config.toml
hidden_size = 384
d_shared_expert = 0
hidden_act = "geglu"
moe_layers = [1, 2, 3, 4, 5, 6, 7]
routed_scale = 13.7
lr_router = 0.00205
tie_word_embeddings = false
optimizer = "soap_variant"
learning_rate = 0.00567
max_seq_len = 1024
max_steps = 5773
Below are experts of layer 4 (counted from 0) of a mixture-of-experts language model. Rows are named down (a neuron's output weights, with its number) and show model dimensions 192-287. Each number is 128 + 32 x the weight over its row's rms, rounded and kept within 0 to 255. Numbers have three digits each.
Before each expert's rows: a language model's description of what the expert responds to. This comes from a sample of Wikipedia text that the model never trained on.

# expert 22
Pieces inside species binomials and taxonomy lists, digits in dates and years, coordinate symbols, and Won or Nominated table cells.
down0:105111151183161127180147043177092107104070138171106114090143184083163123180165088135101103094091121167147149120150072096132168119116141105136065169146135152168101132101187098102131093094113186161109187116133086123200113188160097103134155133157123105118147113111153210081149114060176138121
down1:117110139161109125153108085110112144155130112133207154149164150119091115129179075135098118147149173113070124112121147077123115094149177118141145182118137140144114147147102155107152138152162168165113115132153133121120125131143060063134192083152107136133089097114138093209197090129157138109
down2:140179150141152179133137131110162116164168100155092167139111105180080146165110100134107130139091150123185098110104119155097139110100134086124061172167192041127130153131209153157159108170143094131152115159129193124052159126142111156116142144089075136221136140105178109141123194089109144135
down3:166123165071093136155169078131127099134127191119130081080170173094102137123147152076148135125198138105133126136111094106107152096131158142121118139145141126098130079102134108156158125130107166110170095110115104130135175133113111148136151107138144090120167098151107108141195099100098079129
down4:178131149106178114096046126201074169127164171106111080127192119122126176138144144145075124143170146146145198095163132047107149136147114103122138057152136152137162110131068155055150159087109093128099152087137164178158088156051160103127155141144117096155139093139079087137131190080148124104
down5:071108100147107131134139056095151138133114123133146105134136087136169128158118105171161113109167168141103137120089167135096120113179153109153093089119038138186150123140091105129110069112137114163113146103153102184138114146100108096105082126125158205132157128174109109123146114141205117163
down6:123141098147187152175136079143180170156118125142095129171127114119109184122088095090142167155132096136103154188086169074172102102080081191100089139131108085086110148119134080138132070188059117135161142147113080079151123101140155148190113108084115111139175119218094225149151131096122130062
down7:129100125125135101091093106127147095187082147140151125149137096095089174040132132175078098125093139194116184095127093122126088124154073095131143079111168109115151164087141054056111160133094074085116148090152149130102122173154113121114183140119144149128151100102163194087101216155120111104
down8:117112157145158083086165160155138075127124136109126056166191122108132170130153113108169131148087145124149162105109153103148141142110111140119138133125156127111032114130121158172163124087155087153137123116127128143136121104119145154158124169121133156163084088075163150107113134159132099165
down9:119092122133144096103138100136096177091102188185175112110127190086182151109150124110122128141135107145160063103087118100152142118125160148110134179099191146146082139150138140103047097137155159111143175177122161080145140119116157143144134069094126160158132145131156083148151167044160097133
down10:130156135124082130163087114076136089126130114158165095101106158162117165119122187108061171140123173180150129109101136126064122136111120164111194125152168122202100103079088124157148150122127109175141159216114136141174124115138148147147162118133118112085105169182103139132118111093114150127
down11:113130187111144165114100097154115163120091169156184127142169134133163143151136160109104092077129149168198170123116113102112071132190153120126155149154058159155199110151145176125156191095072126110112161148113118157163121116096067058125187164115038150070179146189098132171093122152133154128
down12:126152125193117107092167126158117075116128117153113076185108116095147139146090204156119135134177062121158092144161128096121075156131156133163138133153082126126121119151096112093125125186110127140123130133158129115089125128135085121144156159103048114137116194098139066094147147172153086109
down13:149136100106178168108166169102155145134095116098130178165120131081147135125100160158098104135144105094119183122137152101088110172132143151130166059141128173119170130185110116164109126177136079174132186202146132108169097115114072113142176145169069134132135148075132094138202078152184136197
down14:098130206123178049165091139084104119165141160108109081164144106120139130139105115145103134085171146105105105121151170080156163139121119148152142172141134140080121157194133115150112133141128101135081100077138120116097118148097129167133121118100109113082134128126123150141087110107140135119
down15:157157092091120132104146120100140133159140164134112139088118096118109104070126156148087137086150137124114157124207164098138138135120131102134132100125111124062144138150131123092134061113121166141075080107213065131164108121048147116103185186105121107165164109145168165163088173137147182098
down16:131077177099168139107162126062173079175125090111063057093113117163156119181097127133186216137159123081076110091107187147076097136147131126126141096200176082157153127156153165166129154183140141102094107042165105138079156109096124100094152125155144136138136075147109110190129120114188137149
down17:083141112104095156138097085150097166058096088105139148109101138151194136106136096145111174146155135135099123140189085141138140151215136185121120100078157089096160111130142103179090122144190171129122148103117122128111124111128136102208109136101164139124144146137142115159181223136149127092
down18:148134129148140141139076068155147152136172135147160153098170118133105072110079140088140166165162111097149136123158114126095180164113123105121122135057175126142087121152162150233140142158143147125188059165187116158072073113128080170144169193108108147184122160070110161095114130155121120116
down19:160132123193117100118160121147105163155109143124054141135153127137147136103174136103101136144152094076094081109129106071141085123104132069143110142087173141132154137215128164128123103131064140135152160216104116068106123114159130106094141172096102102148116161108121109073140114183122134129
down20:136114131109135119139083176181166092128184088094142095079187123073185115161155080118116106137134099150086104132156098118135149153111160125130159128128203174104114105149145218131160109107113098069136125103137137142120175110138153122135156154152115072131160125112080128075112106183092083163

# expert 3
Infobox field labels such as "- Conservation status", "- Date of birth", "- Height", line breaks in tables, and surname starts like Mc, Taylor.
down0:183206129095151088124055144150151149154173096143116122123098137141108067114124134131146106142104141138120144228128136129125093153163173127103159096109158132105088083125152172150185174119147133145151119121145116189153108147047149095120120149069154118135131109144110123154127155099157143110
down1:142096119188119095141103131158109090158094101137096127081183154130101127168146141082160171092133156115097110111076102081123062161131183105140129119103137152128180159162148090126149198113194125187188137138129125127145135154071144140138127124120179159123149077118169076085106157112116096120
down2:162146202109143112069135129136087168185127102135141105124111130100129084138154117166162145154128106100116112157106103124128179178154093177133166136168185118143109127139159145104147082101090110147093166137145139100100182115165179143132151121149176110146099118149161145146136090106058183116
down3:151160122096086142191104175171124163129105129169057120095076115141102167114111085170147113079125101079117112114129111112113109173136136135141101124118084138100159156093158091097123032108111109110148125099139137135065123128100094181130106163188143074113158093165127138095043046094100166101
down4:182114123111147121144150091123135119143091104091082174132137150140114155110146120093130109144118084185069137101100135150077128098122147138089109169130142109143112118169175136135196051098108096123188073110144168147145098094081105090086092121148100102114130083144161120147097123183137134082
down5:097118172098123152129119083116189121123114092109128116091141134108130111087112098072105132120128161134155115090107178095117168148140073161122168074102155119083103126116150157158127185147096139137101141156195122110113191135143152107170126112149135146104167081134136122150104151174133094075
down6:162135146111139106126136227078128138143115133174091152147178118121194144164079125123124081115133095140073107105134144138118173150116124114128100119088131110124110103118146123159115095134133153112173141088162116138108128163184133070164179110193080103140098129137128162129098168175105094137
down7:097180114094153137127087146116115116099112173153074113080103199093147154154134117162103128151184158104148207086143159159128086165098148132168177146087055147116182184099167106142105140188176153178118105147141108164192117145111156105159143129118124112092132119103150090103075108122171131158
down8:097093096096127145094155103085170133129087087131128207127153142163084143123162139118171076218136135103089131095172134116143134148115109076138076144140118160105147169147133078119113184112116120125131162169071176106088153073133105206154090131054131183132145118169089102135142055108119150113
down9:102119112091127118114099120155128156118163119170118069105101171161125159134158161133062116172123146142166176126099115142178072174102127113085100120113118035158200156103171100179153094137116113103174115198078185185139107166097123145077154148172160084131148113118176145118173138128112154191
down10:105179149130134093173158089111142193156078081126146130126104167068154136194141116123142098177086082176139177105111124112120146139132150136083126125142141164147152139125140156081148151103152123136090111138138110085113134105163123095151128144189136074139142134132091142126156151173064100116
down11:144192070078093175116113101133084172081103122117120129150146134140106145042186117091121102071170140163173139145086204085071156150126121172183196108140089105088164186096152107166104082139130150107127070116130064113092093117150120100066103123177096127143193106099102083081120165106126149107
down12:086141083186140169137126139103146102147160130179104155103145091128118101051144149171142162125131099119163097133088170149092110144144121148209120186112096103180171124108110115093162135142134129117135133119146127158111091110079138117144120072144163097158075124110147137194164113121106175169
down13:126123100086128122051135179147121114120126127092112172239163114095164104171098121146098115121097119081122111069142139101127197139107144170081128157154128152197150117089130153119112156110136085099098137114129107129101087137108111087085087083123114148124173116187117148144111079122138093125
down14:118092116094094127117106096168120099148210109075127079141092108146128127161154165132130127169124096095119174110102115125154127159148196155115157104139112169089187105141061148112089123141152147104092156107121141124155108142122155079113122163124093122171141151172124165064109127142116133091
down15:163144127085109163160170061109182083130131071142121143071093138163124160157076080155134117204150105190078121163124122180142130109094152149170154111152149166140105105100151091138084139104119205191135109147121178109116082102120112123172154129134180181080119141159052191166141119127052188156
down16:114167184128137169161169116159120178156122156124057140102124108130167139141146120170106145131165127160167133145117084152085129150114153177110114114050156130088103127163123154118103127059114182185088117162133084085137140149134135183157090187161151080145044178099165159142098099127157104136
down17:133132104123152161132146166150137144128108103141115117141184118173116098124066132135085114091079109159117173110137129113117145132107090067120205167116152174123146140147090127124149154178111175093152134136114121095082140137093067124097118164077108141179181195102135080126165182146131159151
down18:143121105116118174083193129127131139078092153093138155098145134000150111103132098143170175126179062097133141107090087108121081103109173128092114101090101156128149139137134130158171110190155059145125107200099123193159124089105141168127123081149073126060202136105152063149171152137136122151
down19:119096175151120135166125083105115097180097114106142069100088131099112174114113119126055096155153099144063140129100118191135119080094196124187166134186159097077101134148093129118095182155106171169104146115064087092134124039116124170177112110107123147121113094129146109140125154090144091107
down20:091139129133056127146087066161118151157110133186128167130161134118152099126112064119162148110132169132125124128169086133122183060137132125115116180072056089122161125184150157100132185134123178092202128115122164133182135176153094123184170118138091128195132115111154128143127114157106155110

# expert 2
Opening pieces of names, often Arabic or South Asian, such as ib, Ab, Bar, Pat, plus the word "in" and sentence-initial "In".
down0:133093158099137139118120103117109152091153134114054130105086140155095160128156122089184099127189147088160063104147128118142151135121083097097063085160140104141124205114147100102086075142117140129127170129081111164166117110113081125106135116169096126116147126156117065109048068122121164181
down1:132151126154137101179169090170156153138134088119167114150148198138181138092140085128136107122143043156104103118138095105114134114120140173147167082097101114105143119081131092175149141072183077131055130171093160117158080143082133105122187109144133140116187108191131140162098126100082131107
down2:115108158112143090096154134187156107138123175122180164125176137139118140137121103166147139104109098172185127128171123174137167139143155148112078138115101145099112103204113099107144134124059128108181166140186130140110157100151118112149149105127164169103077075157140104059157109161122125141
down3:064117119113107147171141075162142051081167119156074179084078115145075092136090136140172128124108116170105100148119147114122119074117130138146115154181167170177103147118090088124153149116147081117145110118188098079141153108126140093148148127174133089171169111120137150097108154062126050192
down4:112095125110097128067214073148114136173119153129107109120180145091093130135148111127183143159153112136154079063138073125154135104203075148105189161124145133118166144191058170135158150128122089147098031147154095130124147128110155114095149120143129142132096090154159133162139135097144122109
down5:101166070210183135110153187155148221167103134121116206121112134110069122030084145113168140136133153175126190094176174167116149194059097184098125140175089153073135137165109136118128096193105123099142184106074111112182126113095150066123145103157121159114107143108083114052102138134084062119
down6:133186188086118150103118093126164061132158140111191173101101096194142119106144066169089135187139145098176166144152094064118105098117176112107058146075175108119133136098132122131135166112136122121151127146167176094168143098162103092090105120130097119131133182143141159121091127143176139087
down7:166147165226162147082056176174118147108190168131142146108117219167136088084145192128163091144122128127144128131108159104096177192146115107131121170115106126133168112135128096105123087128116132136096135156105150135151125158151158137129112117129153102099152103114133095140146148159148146160
down8:139146182158111125111101186084147165130104215140141128133133086101135136024148186113109125122206173136139119159121093140118145130122098127077109135084168119124118119204088156089109103146191067129156165160193112165178124113158091079120142164151109114116172097117093132113138098146112177160
down9:178138170127034163105134162130100173160156153138152156131162127118100105170095114139182121129102145063100142122185114202163141106092148163118176139158154168083136123107148108128171072140109116200115157167162136106173145137144100158133152096127134108122089161178111049120100093068129147076
down10:167112153109120190178128150067160130109107082144114162079126110054132090121074101157085158152138156126160166166086128139107154101129190139136142146115119111097127150153129087119112095084150194190135136076091119165117099050107138113097116080147112074106138105105156128131157119149099133125
down11:158103174119175108120073139064101166133163160124092128134123158115068148099147163100104173096102142135114124134118115150164098149148163154145155109109108093175170097184116148120066066142157223075125101146126143150124122127149103097151162172057075122160149091140156094107122116143116167112
down12:119097143129171093183147118103154134041107116137180111101063097130175128089041067087156168116183163119101116100111099117169162121126116133186154161152098099143134107111110180122087100093086150170111107094133128094076112107122145119103110135114096140125103125120130116084112123185142156111
down13:194122057118134134166139095173073132137098092128154115172220100134163088152121119097137107141150109148110088159143163094100102122172076115151167158058059112131139120180127127169093122097185149088102115122152135205156162170044086106165168104165117138087099098128134102166137164096182134166
down14:117125127106157132114069098172092099182147111119113145167165185061148136105172105147149183183162136159096179111075104149163090123156104145112114098127115126162149057155185163157078083135084158122079085109055118157106128171109138091069136115138169141118098152120132138104112154110077085117
down15:098121177135126122146135097104158153074117177140101132120131142151166124104153125061138177110076115122146178104149129133137145161035094124116141123075102051146111120170105059158105145171144154146150181149143204148091153140143132087212113103086133101134071153145082145109147152155151088124
down16:161123113127157176134040123106139121085141135171179173096140080135105137182113117114178115162108119087043083113160149142096150092157143131034113100111129138127159143085174158093148151082141119087105098085140119081168053137156137120181085110123117103110160122137174133108127095040157095132
down17:163124175200076182132119115137150100126158079178170134100128121179097166128123141130144108137079118134148127128101162102163162107118099114093131126048118116093078168104180112132115105129160137135131171110137135126150184102110212069121121074106099125132100064151152157114154105126105155159
down18:138166160134128111149131134101116130138158104139097181159109148119125124103146146126127145151132107104142112140123144141165100090100101127127109120143100156138125156076123096156144122155149098100144146183102116140089140081109158167061139155123107161133101114089132127097113214065168093074
down19:093114188152134064169096153127098125192100149195146128082138140141109190167103117123104116126184177141145110160102150161115145142075131162168143129147118123078150122099110116140155160122103173135069086080097142124114112144172143104106169086102158212108116180126100184088117150150112146179
down20:107170091199195094087109118118122110131150189115113132128176095180169124104151075120107118163154128133107148139119160120049130093120115101148099151129143124148128197089078043091095096118124108128167149108116182128152084083139196113131108149116093102144085127158136188092155162127162085103